Below are experts of layer 7 (counted from 0) of a mixture-of-experts language model. Rows are named router (the router's row for the expert), up (a neuron's input weights, with its number), down (a neuron's output weights, with its number) and show model dimensions 256-319. Each number is 128 + 32 x the weight over its row's rms, rounded and kept within 0 to 255. Numbers have three digits each.
Before each expert's rows: "comes after" lists some tokens at least twice as common just before its tokens as in all text; "mostly gets" lists some tokens that are sent to it at least half of the time. This comes from a sample of Wikipedia text that the model never trained on. Tokens count by the router's weight.

# expert 47
comes after: " ", " No", " (", " \"", " directed", " written"
mostly gets: "-b", "-c", "-m", "-B", "-L", " w"
router:175099147096161105104108108161082063149174144116120108202138167103153128169109191141156172130135091090138159140147150131122113153106164049111107130154126076114052129083122096114079146124118123
up0:170133178119091102141050147143089149115106112117154081144119113082131130099168145060121148196075151092074205127152156107137149110176124071081148115104103087135067116159151144114109157119151110
down0:175109082157127130226105158120117162123149147135157118088118135164091089106060140139135081167118106128098159146100080120146075108134149134160109156154064076167151051147111210185103154142130116
up1:080167095160139142115112088090147125126167166090143139113094088150127142109106139125065119138139139142115132147129128147113155158134210086047099128101116098156200096108129106142151141194180156
down1:157145128150125108147109163162125217064091146076175103156157147111093054120167149093077116108150149155095146097127101110132151183098131151125133184088088121118097112166143091093130104195096104
up2:123089072121149149164123092088134099199175144129107145108196165108131113124098195149092168104107152112100064164150171123080170144131222137146123139217189112138113175103086094120173085136181089
down2:074162107119115149177095169098171157159089146136120135128104111161071109133080061134091165104102085102131150123146141109119107107167167146157134163095098111161147093162136121126135151162105096
up3:151081094117150126125112129132105163150138139105136172155167164097093195092077106077180091098128128108148111112195186111144170151088101166137174170092102180104144120143135148113127116161081131
down3:138125120063107118147159101144127150103113092112115083147159086194106151170106136073149124105072178113107100113094156141128140116114116102158120089154129187148103163148046139197168144098100129
up4:146153178137166154192124109110088145118104196119125116092127141172101142132103117149100088151177105166117182083171131095097135157120122122152180137169139109175132151140103092137168098113137094
down4:117078084130122107081061123082129175162200139128139046109151155095167142121100157115116110148135142128159146079150156134143217170091164132112107142168132078144094187106133130085130228104098138
up5:092173128131096169128098107120091108099165060115106152092149109107175111109136092086144108132151218090179098151085089069124178136178110138145086157142131159147106145099139112171108109140130118
down5:131120141131121126166085118121183073103127167179112148081063080146142077079148160105144104099118096136148167171160090113123162162078117183132175144091122117092162146162141101101180119134115202
up6:174099103094206105108117127096162059158100125079122158154134127108144102098154141098136128158106192100074108172136144135162167109103151121156098135113110164129060137109145131130101117096131105
down6:123144188085096107136097125062091054173143152124107094168124146213183108145151142073151122126132059099140110177068152123120113154073100130143091140165136142113122095111138062107074124158104106
up7:153075128163131108080129137119173094149101119150160124170085148145049135125119187080099095156134109120082070077126106133135093092144139140116102040196227113093122127116158113155100117107085167
down7:182142148115081163167164122128109147165116136073179222151135129125137127172133128133095134119129151123161117142119174147122111138142138125159101125152125172171184100099172110117090122207124044
up8:128182133136110116059146146089106107096167131134105106159159160113135167120146164157151151051046135058154112129088072062113097199126166116151084128157157081106168213138150143144147161157130118
down8:136119144132154130100109115103205120140092117105184129154094150116097186109096142139115118161103141068106088069109116180123168086125094147172117125155160078159196153157149124165178136196125184
up9:108117126138199093128102162098102154128230076140157150133113180139110141102063112148172158146098110142179123147139098177097142099132139144124124092085167151152155114077105157119127117131136143
down9:083144100145160162102081111082119119151200117149145161135133129127089105141137141168173151133054180105133157137137136121118155111103149119083195075155161160126202064160090099123119136188163135
up10:184078169147163173083138141175125101155170101150210120187141099148107211069127101139107080112154125148114089119174166127127110103092102097070164095133153132091173157130121154071122091099165050
down10:131138107181132148101140138098119126050119125204103129145144174145139059122127152078144152179094100143139126148136123111087165114077132207120115164109157135146116112181106127210174138157130162
up11:078155131149124147102114191159155076112134132129133140152069124113156155081150079107108114146118132165160109104146115201155028133214139137132104121131141154113165085116146155150170076066095135
down11:137171156163112140200129158123101091105165151146125066094122108135139184147172059203144117121111180138157168187147145082094102137154114154134089128171169064152158102157125147090167099169154149
up12:140126115165152131199153122145119130130112115156191076113084157220122113121106081216125126074130080138166095119127132127127115158098137131148082123102144103127104099130189097083109160113132141
down12:138111146166157084128128131126139133126191084093104171176129118094137125131119152151138154096113069139106088104094170117102163141110188122146149102161148088107158228096148126093107104128129176
up13:116170135104153160178147121086140114068166151144187125136138135134104110128075118143141170094101101138146115168170166135120084129129153035152166088143043102132115114124125092120158130103161122
down13:104142096112125131165089136136094086145133161119155154167124157117096144206130119132137130072194125115058149128072138149076129144095126106187149103107156173097117148138172102136121096142147087
up14:139074129113116084166092172133143139149116170152144122136093109175120120149128156123128112186119121109060092133167102122190097121064126174068174136120181130132091206110132118119116104126083130
down14:151132152133102152167064098151103180082114090144126161143149177164131135158143163109097115106137109143111124182152130141130146179125137127128137148103139104180118087109135182162198145136142131
up15:152186164091108105123096087131116098132172181128142101122119191159123136157155138126158122135091106100062120089158100138124089153111125106201203152109135144139135181136131118114101218074118151
down15:112058157088121119177232091125114124147078139163137114141137143159159171133181081101183094113135077119111123083127135160148157076147149136123145092116129079121153086177179119124138107093091195
up16:127161174103083146189122150160040082113155146182090090164179122100173129071086154113139094062109117085197092123098192081061128142139088058094105128147148070146110102131126136128113155122166070
down16:167128103129159166144129139137179147117099141093144145153156113109110126093125105193085089189138123149144128155086088154123086119119115100126094178173182124096083146146155124164098138093147041
up17:116183154092134068103110186138096078136125101104125170086127123130184174089113131063105128097080078148129123121069083078149110168132116120133173150193192104166176051167130171168139191111148131
down17:180098089104117172151097125150141157154124128154137122116164111151069085121114176114132127152183198149157100036085113172092045107079115138156130142124115135106113169140109127058129152148088091
up18:149066075099108137134087111168186187103124114109164138190140180109116155135131108114158125118120136109082114100090150071103096120111179159135128129163123157077073109124086138106121155117079178
down18:142121152080074075077144087138102064136150102183099173161088096125104123166095122150120080138077166144171171152116131116124115158138170147111079185100138191173152081116126139158155186140163159
up19:124120096190129087140115087163105090203143083109160175173137229124122145164098150085193109129182132121133134104093081118072106140082131139135085068143090133132081135175098138128093096123128153
down19:109153163107166147133183123133114159129096152189153135120101129100099123126133118135057138099135168127088098133089163095140098122110140140141108142052068104141176108153110157156138111121156139
up20:177146124135201106143109127108046080125127075092067172112110115104160162125149086150140173120165100053106165150185198173111171169129162193101153131087106123122140171172152121110117056124185111
down20:145162167088102090133150171168104197122057093130103108083166106131084105096161118109139071111074165102140122113131139113150120117135143096121095177133114110125097123057122136134140144107142123
up21:107131174123175122142194142137168108069094106063157156133126210151159172089065144180122152087141122113132108158085198084131144143104163076182130134067160152109111116146160167166141166167096147
down21:119080173147150145183139115116121140194086147106154168095165100097132120124104113127119107164186159134121050169121149086074143122084150130130154177130111132101202137110150122134133130079132133
up22:124168112066137118160148131065103184140165141176195123102088094153126097170110145139067134184141119096088143154178158100142121060116104108118115119074161109173091187176142190173090149151101128
down22:064156178159149078156101097159124156076132082135114059128141045107182156152124115079143153164167127086127079139066140073134166157121122166097157072106174143255110153149142152102137152127135115
up23:074096117114115105172134146112136052127152128125099107152143143104176129129086119179121083162177231144203113179107161132128146165150102129096103043076101133126149146144155127150089120129100108
down23:080110118159146146116179117124132105125133106113107135144130099144090093110122083099130140085077111141121126079142153162180091133129088100115155159163113150104078068083060125167086166137068161
up24:092134121076160179119163114112051192052109151155100183092139098119161099127108133107133143075120153100152142072116081130079170155135098133107087175114175160148154155120105172103138126193182182
down24:142094124106146113109135233106166080147116133125159138140171176115104110151152125186108099117142154166081149113142143141129086115134171115122107110115077149156142090106144133124133183114108133
up25:092110117132159152156169139181143131124134084116122077124119165129113131119040165187110179112062119113122148109138124132123118087109143138057124099132126150151145137150070163116112131159118108
down25:121131065092136094126155179183161168141103113126191089129162128146111125159105104130142152160169112126079189159169091131157161087064122153104140055104061110088206148088081145123150100144137099
up26:181090131123090126137121142137114122146087142155137089093142148149139091155131076168172077138174097167135122129097152161172099125122100165110109139129126096171137164157126149125103153159128095
down26:138106119073096066140172095126095103155120107120133121140137126145135158125109137138080157149176105151148131125196139120086128150147129160196134119157176104133084144186139119096163117136188134
up27:106079084132175122113121117125068122140132169128123119114114091123086184112134172147144094150150109147178156131116123134063127146097139139099116087121152176124120145166143109108204117109126153
down27:095142137149119133113232110127180160046151147186093121157154104131157134126116129069096159106144147073163146120193166096146155136168138139103170160125136116157149115168100166111127135145106143
up28:108135108107118118135112133100115142126129099077164133121129138110122128066149136071090098149102143105139132177077156150194128101136141087156204082169079164201122131137144144127083122063159064
down28:142204156095081068107209160143125100153105157148107078132167121111136089183126103117144118172099127099142129177194170108120106118146094151119057121160126110137138172100168125140093145117181157
up29:127124163142078125186133134116134102098164185141111149103179162147094129100096128052123137108179158149122139093141169149161157130108196136120135179136149081129188121188138117131074146174187122
down29:111100142145092173069137085100079123115101136127080129170044125100201142102123105099161148063095120183140139119165205161107059085111118118089196115138156151152119130094106155120137155117108132
up30:097170184085163181135105159128080110131121146130154094123156127166160130155110146142127158150182127090195124148120113109075181117102136109140115123079116133062179119133098172164091072127116127
down30:118143100179128094166080124110109097086138147091142170090121117124114176061102138159127100181103111218139109159113152110107113172128141117121149125161120143134108174149118100129121178096172067
up31:096126125141169181054094127158162174147106078152151159102153122078125139133181162063143117146120144085144113167098139081093117145079177141167111082139142134185083161127169156148157105157111129
down31:098124120135101161111122156175095171155172119114072154080137170135140099061085113151110151121083087143085124107131097142124176128114091143104126165071122166201130062138167109071162141105154098
up32:109087123157163121181186142099075205129103099162092115153139120044095080137141097144165095126085118107153114146173149194141152107089138111060115104114105088174186137092181144156103077139154094
down32:167155065143134137095132116156089113114102130132167178105215186120117099139133144108135087144102117111096149129121124116157174125103155171143129194173120134019125104082138130097170115146101188

# expert 20
comes after: "201", "202", "200", "199", "198", "197"
mostly gets: " States", " war", " military", "–present", "See", "He"
router:109095113061108147121135118141084138148168162141088112091145146090152185140065140130149127127113080163126109148068136112123118159113116174064149097157108148160122094158071121096094156134116104
up0:082171110048135143166191097166130125114178132143074084108105084138150118128121172160120137154100115124096125123148149147121208061101131199112135171125081117158106113078106107119184185057097096
down0:143154093089118042123162090174120146053126123108098140160135162117148071093152082143173177129167100174110112163140150160117143036057153110135153139155174118159138122093105135135136132168170145
up1:089107116112149133134053142133089156132095167121084112081154102129152079140147124147134100126145093128110130139146108105163090123064062126181127090111160196105150196186110126111162197127137110
down1:126102126134165198098146061128156131123127101096162162103113140163147156168140100100132143131118173136106052143146103071086197114146087131133133113115140118152141079112193110151147146122094165
up2:107139153131113201130106178138119148125186096151150153135150181110186097163158128161095140167164159148154115133088169161116158107075116112062155061090134155157122099124139173113124071181130099
down2:126105125148192095150113162084147152086092166170109115121127165108161174164084104110137142083120100102131127106157084082170129124137162142099109124162140101158110111130108153160094137118128138
up3:146129115101185193098169098108146196101170099139128178163093193112162085139066127179114123139142117142104101090135180105089196126139137145133106127071176089130094183164180161154144128125138118
down3:195160038128090153146090146154138113133126157125152123153151110136089143113171038100134117184148132171179137118169050113163189127079128083156089107127150099094118090165124163112186123054098145
up4:141088084115086096115106151080146132090097127142152143181130092150134122133090186090177162125103091099163180149157156114123117143110147066071136109138101161123125178112118104097123149178149094
down4:152151165115140182096103171103146122125134145077199154160130117109083117119128145141107127098121058104146121189057109167121155144100165161120170163111153081061160110113166096153138121173120093
up5:183106157125108166137148074156095136084149144155113110096128133135115107097080164034061060166089111126127157188134149072141142167040164123082100104163114119202180112141105114178099087086117073
down5:132114135036115109134130117133223114090098101137144112196164111116174149060142181145171173123138180099127064133133143126173156103094110123094130076155139118165087103163097194126112126149131132
up6:162115150087121171120151116162130159099142104122147110087106198165135089146101135129140204114171092149161021097114137142068111207093122161070108121175228151141182131125123122090151114133110138
down6:120119124118074098117118095108151115086127127125103136050132081132163148162148099084137119068062094137148158106143102138146127080137136084185155151153129102087130135078140115156129104123161158
up7:092174105146083241144137146089100112108114159161164092145078080134089104099073153098139148131125096145138149146114113073087116102122158140189105096158089101122144086087108124126143123120135174
down7:120146113166146109135055095144099131122098110070107154147084222132126113145148032132065099090142136086080089136110165119133114097114167095144122153152120171104067164088066172177106162176127117
up8:133083105081129130142128149213106186063165155107087121083204131122123104184116041131099085104113105173105180134127142137159186122126116175155095103154130131104108130138119142140150196115133083
down8:134112141110099127090131140188103168135182124104119108113106132145104158117090113174154141175099084089121164124164108143098097061119181175118114192168058085116098090113145138107143104132175185
up9:070204139169096152080156150178092077111108132108150164126108144114123078134094150116170145127135116148069137107151116135127142128085154118128166106056148094134161131156089136147146129143153105
down9:077102114118113101141139116168171148121141138121156096171082162099157091094065187083105072126128100153169081194137132090150093135071117068135100184085141133130106162115125066108172054104098132
up10:141141110190185131132090142101111115106116155076127105108079128184100109144107113101133155128111121084157066177166138206118138128085105137124134113148111068149199128161095119140114193104139133
down10:122175145120174129177163088125182145148137074109147140102150140191128121128101107146069114100113089115151102081141147127083151141137157157172098149176146172125113121131139120177132106100112142
up11:125192071109118094139146146129055161073089199125154111089135155152186207054160143151130146138100177074084090118116119136144180156123144117118177155155113123155115103017114114140104065057154098
down11:110105167103081113104149124129175093112189200093190145137156136095162128105155163166103147126105138149139180124137121138136124101131136127133074141103109181116125117136137105093151146165129133
up12:177125066159085146177077121154148105157138138158173133157141087119102193157124094161126083159118152140071118151064092095108149139155177091169118201145110095146137092124147111171131131123207135
down12:094126123128087131146145101054144136137115102142131087143121130198104072142131175137058089179157090128173078140115108141140132114136174081091140146165131102126112118079079109150100128106126125
up13:113206086149118161112083099165135081117118159152078085166125164063137160115125150085062177152148154085137164126144125125229095117145124119168081166161146176107131100069107106102097073144115080
down13:135161109174126127143165164096138119160117170088182107088063140141133089118122160107133137156098163169087145078118162131074087109163171114085136093117094107163105136098125133169151113156188166
up14:091157115140089136171116112124110089159212052080146125078129049148117121128137095102092140157086135177125067101131061102103161168134127077114108119093130170113151165217144167145169141130175130
down14:186085131145136104187094076196080106144125161138131114131126090071182077114078143117152138134162096089151105127112151168117112138106073120109193074145117150114141177087099113154139119160150108
up15:067103136078099068148090126104155160079165131069099125126157144200131154129135131086179215111183131142142130062114157187151146158100144098112126183174137174180083144183138133154117093161157162
down15:132156122127154143131120143154115130152152112065146141120114124120177120120161166187140169097130125132147207081114107166126112078122116201095180081185174167177213097137169124101162147116168110
up16:159140090133093190174108123150149103176110175119200121107058095131240109162164157109097091171092159118115128110082086122132161188099076132093110101128160099030134167112103085069180088162101131
down16:160126104093109128100144134128101127147141184144194192147124169074137128142138142119147056135085077116091133144069137106127107080160105133143135107197102181103116101138124105125108170126104144
up17:119114185101166187156087115142120143104137184134133108059172106191131149136127083104156047133145148163056108173118155158105208141128066199166125159127101119165105106147104126126150128120147126
down17:112135205126137110101105125148156072140114103150111161146151173097209158094160107151144160131132155112135084152134104102084079155143096128179108074128194070138092156080090118166148128167085211
up18:116128142128076077166160091177119137126121124092162102168106013093119169117149103093121120122156108091145133077120094111161112147091130127162135098132173170158113159134099136136081132100126079
down18:141124096098132154167125105100151071168147134144185118114079148101149140116128149154085161175134110128109148141151113120125137114140138141168063128156112104104127147133124205167134122145094108
up19:134129203149156098098131201086129152135129114108085172094159163096191124089141131171120086100051138096153139084180179145164141085105049113131149118150086219094154165090149126110161069099103122
down19:139088128149086080095088189185149088220113172121118152123093131135135071136089120137165107108178117156113082054132131155116077147161140138112126120097114103121158122124143136115155150092185104
up20:187098095106095095130089138128145150108118163109119103135141124070104112168122168119062107098148110107133151143133123112104107088161165137155103122158160084125096156083160169115157164125088078
down20:123142114104148118111097171147101106148140131077084200148116104086102085180148133110130091108098107120092153182079098191167127202146116116099164150056077140085159178148131133135125182107127080
up21:074135175156133141122180080202100132107135150151125129158105130092090047141159119134088107150086134115176130148110091142103104188125116071120119182064100115144128093125137151132110125184149135
down21:087092135134153146148125134201113161136084166128107190118180106137206161121149128096138120052126146141133092081159220100117186091022092147124143105132190160114120175139120062142116111096114114
up22:131155135148136103131112155087126140155169150121120117092089131157099073122117123184101147144114139164157162161155112132124097109081176087116110082122058102143093077151119063136156067146081111
down22:126146157098127132100116133106114090135129077144122117170154142116079119122092183083145128116151141152085122115123151092106131140128135138150097150080104136060130107183106154127140085111121142
up23:155127161141131110099121073211093092128147174147137116174130123064100147109141093104128176142119093061169129123139137120091147113109075168149166150161089110110104106151097158113101109101087072
down23:087156148109134086096133126171117098178152131115146098105093166141164108138102132135174141123133136179100099103105167095129193153141149077104102109160081128115111130101123098170059174152184128
up24:142130083076086169110124139098089147124185179208093126127111109135129105162099131144109133181137099145186133136134151149106114127136155150137079151158100088160097131166148155109172114112067152
down24:100183124162111153115085119109181149100132111102207067124092163197117114117141125186136092107143144177120171112144157117172182137148126090114195087127065108118099129040105133110115129092111121
up25:108123090162138081178146053110166147082136127148068180115149121131114161119136123160129076130131106170124116134105134140148129099122085122141116134168169150094171104161152161179154117124090128
down25:047125126131144076126078148112149131150100099151086101098034165125173169142148147142138125094162150144134190138111144119103085166150128157167097133143130116136141079159186145144149166080086167
up26:140125079101132081159089132086068140098096158096138196172177122187093069122128106153179119076086117128124098138146158122141097126118129104082167046173151063104119206124180110117118127108111093
down26:169112179135129150133123102084082093143134168141132171134076114160120123073144145145062170062108162167148086115116147131098088128144086152108064203108112109102140184084121133120105117171154144
up27:145127108224129181185113067140101077120105129124166071161118140104108122107095052110122115052122127177150180147120144072107174108146138127202150131169114162103118114138168140084134096158173063
down27:161095149092179139131098131101162102182151135156143099129144088177102115165154092169135164203096119162126180116118119137133125109181159157163135149165084140206154149119113167142149078128134187
up28:144096177085061133133095165127137117183131122146133198166164116143061103118151128127130171099120053164176144046118118135148134089076141170157106166147152168152103087081129161149054084136169135
down28:148105153131137176127116095143139111135129125123060135153131160108116179109142141121160194138123170125181106141124128148127174146131140181142087169100131099162086084105101109085128150197122110
up29:113131118197104182103082163042218100111137132178061113053149144142196140134099123138156097084064159148113127160104178172119112162145083112086102060184135126150176090155087105161107125073108114
down29:142129145162144140122095141166111102101150141125069117124168165103151149113105102160129139110160124143145073141112000162119155156114098114118152146101163119077132124091151130136207070116128120
up30:153144121101169138084175122158147151103090125164078123115100127191081113087060134101143113128114149108109098108104134096094148098151087082136098150110185092093124153118108173100054101149167162
down30:121145133164175110150087150138126062127059104156124134140105119127118134153254143116130121129144150146152111170075164130107095193086171142166128143126152119085099156109176104125175082119130208
up31:140101132139141149088162112151152176088144110130123125119124112179143147154144101169086113130131118155163146136134109155119084119132127105154124075086143092136087170164153174175176169166077104
down31:102125097112132128092063131134146137143185100132118150096118169160168118136196147123202141126124119132183116155181110111106157153075166131118121128101191099110177084078102136168213051075096099
up32:142130156182074166116147170098129082107178129182178108142172085071090130094126158093161132182139113187103114121089138085094106100157062116090138087120122113187106119092164115063111155088126135
down32:194115158088139082175094174069090113080146083094140164087153126114164128120116080137141153089124153131135182134157100144157142171103171136135163104128137155163145139065100170130105108167102043

# expert 31
comes after: " ", ",", "–", " (", "0", ";"
mostly gets: "193", "000", "202", "194", "191", "197"
router:107068143131111081178101114157122153143169143183161135145104138155107052168109127058130102188129087126070094105142049172192106177142115162073153113149110187108147080084116107091156088133184107
up0:156122169129108094172118156131141182093158143082138094081157123183146146124108186201183075148121165091110118121128115113131195161113102182124108119161162122146125111173141105135139119129130111
down0:056085121118107121119177087152109130170116135115096112166107086164170121132100140114071114156100116147149143110201095137086082120095113065115161159154091099115136218109087074154173103145164129
up1:106099140124140149156056102116109088099099112131104075150169151098128174092127203136191149081111135127223153134148079119114093117098136087138105090154130093197181150119109175194083095148151101
down1:112155083110090147158110083121085132131119088112119080139145135121081088146138166183095130081149131081127154173089134119132160090148161058107199141179110165169131149111103146141114162137179175
up2:129144140120142126064145123130103122107197119081147177140093091150103159077098154134109147135046122166140163121184111173088125131129144086154188085144131120116087145127090112151140101136125132
down2:121096110073057163171144118100128165101134118143106090129201129107090134109127182080136140137131137110188130130112088102136126141091149093110104141200130087106132125126132109116154134142147110
up3:062170147132167105107068128086137083130120072127124163135161067108163089066159122149105107131129128088160102183179151162153126171134101128117113108102127153125125173079083126088116131126118113
down3:164165153131090179099091102086138104137121097114160085147111115176195188138143104108116140129112154160101129146160149129119166101071171145103126111092162115101121079151180102144101186204097163
up4:099193158149112166183152103180144093108141170106158144057102171097105085117165165107158150130135143132116083158202143088101171161055118128164112149060194119121124134138124155141093151153163160
down4:098106058127107129161104078128106151128170171141164142152120106114097135160091108172104169140147132143114124102161109076161116187078146139124142127192091107132137131144126155095125136134151133
up5:176205164107096148121174132141136139161060092144158042143104141151105139104171131153158128181132176089116059075122140163088181093136155071147113129100137162097108126091122218136179105170170176
down5:130146109123168112115111122185125124144133085060104121150141181175137100161153097104147147132136117126126077168147135102167141116179171103123052111101121123122072162096133058159145120152114052
up6:126087128069139096184112110125142155134109155114129091146090114094164107092068196238130103110099122143114085188104147190087143176197107067101094143110091127193097132162165090132163151144101099
down6:138077144104132103108133179118166123126048124113146147181158127128132136138134066173117125136175092150153200102113157121152149091088143128104145164122187151168112122093139112108066223169124190
up7:142072116109125122095146087128191146158173123111169150137067117165111158137114129122129171118146153138141129094065086152082174169122070174126155150085137094153160150094076132126180124139126159
down7:111187135118159137117097119143110169147127095094075105149112117105080111163153166144171096074074131119160113184132074121122105163181163086075077176141097132164101097107178100124133210123150179
up8:196113117130154172192119075109152140152137160123135130128102071111200082163139097129074206079153121149150144138150077096134116109129171121187143138119103120190131163167113162107110101093129135
down8:122096139100169152054126123142186089113116131181161106108079150094126136101071088100108152152118195166104097080069125181121166161122097125096157184112182125174145118126108119124154132118159094
up9:140142132111098165173159134189161108111142048157194078099116108151130110075055124127101146111128147091121109112128122166123097117083139108118112139142129142128079110091132118120128154167126183
down9:089127125076105121067079113164112152135127133130075149133131120108107143114159126129140085191187080142096077120109164074143040085184139156134162171148077155162126194092095094176101164119138174
up10:181201130118165123152113141073066135069098168148163168125133125133122088076110135230110198171176094101131126183088098116152117097100157160174094089099138106124075118122093146133139149181094116
down10:099100111125138143145124176098064104038134145134138145114118131153231197089136105116082101152152154103148109109139133101115176116139155182069168133155068104126107134142099132152090171120108059
up11:103140166123110138193114137130116168153137093084089167106089121109104164232179105094085119119143115123109126110155106116160169207126088143111141171129168158108141180142187102141158120173106142
down11:143074138108139149162146101184127111102136069132099115155069206118194144101081129171135109108127079128149125104157121104130126168118172151176134114143120127135112138134146136137135191144091077
up12:171147139153102172124076077163137141114128072148175154148106171162155080114188118099136099121094133170119132145174135163134141090116120111096135150163133141112112134155115139145115109089136108
down12:192121093118115170149106121204144165151120165110119131128105195087138122177154089143102166227116127109135137125131142140086142070148113168117092127099129152125082111137105184140078124102130088
up13:123097155149103082066112134073136143142105089100133177075097133150128165139121147178161082140128075122121153046120079175094154180139131133090191094125172086144094163105127098087143132146161136
down13:138106118097116044159122121140157193145142116148098181149122150116200143145112120120029073162011095135190181142167114147156127069134160099119138032136128140142176130056082161173143144155156125
up14:101127137162118148178112158096122181080149126155133151140154113194096141088135127096120140126131086167121130149092118146121116092096200155156137157148094160153182070147128159147128169119103102
down14:136110171154156164148111111155104183114128073168157070074104142099107157124179099159063101090151056134151079077131148215134195111154126144121139119137077122108162131117117150142185138101178067
up15:154157135133140165103152129188126169026157117146196105142079176131068181062100153119122176105163107113073139132155160154155112102100171119135078106117129146097119180152159182109083073100132132
down15:124060126098105132081126118096099170155100146174143160130134104125104140144199091147096102118172175088145075129123091119124152126094140093127044173119129163162097097095156114099109068169184156
up16:103152146091155117154145103132150108111134124177097165105162129089090160148118125104092120126133155146154125124173133171093150131188144132167128166111103082101106159135178153165150160148107113
down16:121121140153149165120154113105141166103127181200157107067103166071163132096139097130149138128137154143145161158119135087080159090186034143115161175139162127132191123149153128109118101116159146
up17:169168167120102146176086149136178149165138159064093150137124165114094089135119122139148181124167108116178093108083111127134160156117144110149162123112147170048132135151168178098151117149194145
down17:073195108159184133136102073172112052121108151173111107178143079080079126121093093154148155102093136114169146122102180095160121127100117137133090117103149129187138070098150151163128156142147105
up18:075149081163157160157109102096115143062047106093194092078167172149143090144176144100138167148081154137080121180105084136092100090115122130162146046154076141089116120151190073138119108122123157
down18:173172125213081138173193125122090033109168163118149105106073164135153130125095102122143163150153166130153184116178169105149165113131070122108109105168099128163145148127097128143150061104087123
up19:171131152128093139129106131138070093096132111178144110190132119137085161103146099189137146106110160115168116166102110077120148166146145102115173168110160141165149080154136153132164162127149068
down19:147155124129136162116162118114080137148039159082156109138171145158104083133046192097107157166194121123072075142110169161142139097126186147109106151117088122112119165121165104098146145134147184
up20:115116148148130130124167085168162091149138125143116036114147150124169148152091104095133107194176140156137174162065129113086094145156113137112101112110195122080151127072114134102090109134120155
down20:097081100087137154129130165133155113088140163106142121103108122090158067091094125177076204172065148144150118160133140157090147137127147145119080200033148136130104075074111142197108126162066148
up21:206132196142132170135119136140164215092093147123109130156104166157158081118126094094127118078141085102122133103127119129140201126055168154126142128145128126193112118182169205065067117139084083
down21:111046141184082141133117082090107114187129164133145062115094131101068111112113097080100131119139120137085142131082104140168111144169190080128122134132111134096126166072082133175207148141106126
up22:192135096118167114084122118111097127119119126112138122086116082171214158141124122131126134146144103180156114081152167157115142131173133124120130142117095097166176119125082158160101121097096086
down22:144098131095129090151122173135156126148105117136206130089125118126084162142163159135142119102192173119079121146132149039135098110122168131132082181081131115124160163141173096119107114157144200
up23:116129173137149115134124091104153158126127187121224060163090180096164069084070105173167128137193151153153129095066130166101127125142069139113150125176119181135120099035124142090139143118133156
down23:148108144187138066079102116124091145137116113109123128131149117151147154161103192118081183104077098162204147176155147092119151103102112125149164165119111117107095092151141067164167149156070161
up24:070159203111169109075090163086113171082165182181102019096128150141147187078099130175109088129115114133150155180126130102167112164146049077098126118080094153096136117131130114126165104137111116
down24:148109192120119090171144100133153042136166107089108164188162107104127189109092137091129147126172130115136132145136128130136146095145159148127130143161119142124153159141063100096146154081127115
up25:140074112164115174183174118145144094078143132159100082170114167154117180123098159110171125116165122169156166123058106082141111090137130157160124126107142137144161092128115140072114141100149086
down25:095186116089113158135128151145090120101148106126114141089115065162069099075102161125171146123108163099176062065126111110102126150081156138179157120128081069133148076091098114117128135100161165
up26:098172105107178173089092099175086187119186136126170116088131112119121179111128162160168139125144114114097131189101130104103156134116108129154147170097094108173115130225082117132086126064138153
down26:118092194123145147086089138112179132133129052133100121144077095131114108098151081130100102084133181176137184133112148122159137173133179157172146156164156088139121113093079134096116119113138107
up27:152085166063051133127176114152086098118143130110111141116137150166088168102118131080103152142082180120144084182084072158148143168085097060122127084150161072059134102171094154156140130109173095
down27:074106099101045166114146111145146148113152202124163157094165120116132140134126118141093108105126127085149177100140129144113180105139153130145154132200075144187158161125140109117135119157209134
up28:152114094156117141115119067131127151082124112136170151120154117154094169132127133123126176127142153096130121144089096144157161169126140136158092191164088149167143131129171121131202169106122114
down28:190127186167102167138110158184099204073151179110140142093187100099147177133170122142100134118086151100117144114127159122140132156119117102159164073139148116189140150132139147157058158143142105
up29:161141179121125100115075135105055098146154144113135148092087209080144136133081140082118089151087169038164156146090122202112113143123107106077154133112161099033094126133214147133154133098084156
down29:095179134116144101110111096125190112159117098131158167101162116139108130126135106133128100089097084148135144078155135155152084091188107151130130125123182143092149134061122130166131125093134132
up30:069158084093135116091099093128118128106162128091137113131114089115081130140085113094174164123200075159115194142185095159161075132072162175131110121112108101167093107129138129168133196122145082
down30:085146068090151125148103172129159138095065115172135142126099118108153068174133091178127169100119180172135115167147096104103169168115110183135145065122125083151122064144112165128136113137105185
up31:135141159125125149165132094194112137096149181154158105167111100116123106040105074166093137206087107113116147141102109150124151127160146132105142137150142119087108168135106133144091174081125124
down31:071139135124160130083159166122132188138092135116159198095146154086140115132152156091194147134109154084080117124157117151105064111154090113078133124136128140073118064141168099100124115128140099
up32:129190083113110195139153130110080110070184151111094162149114155127157146129096139171123136122127089131176147139081117123088131131063114137141102138074108101104106104219120191168144120157127133
down32:141065152117154108135133118141147136139132124075157086109128178099173160151162150126099118070092121125107174146156133133158170144145119093060158142159195142174077104129137111148149110123102109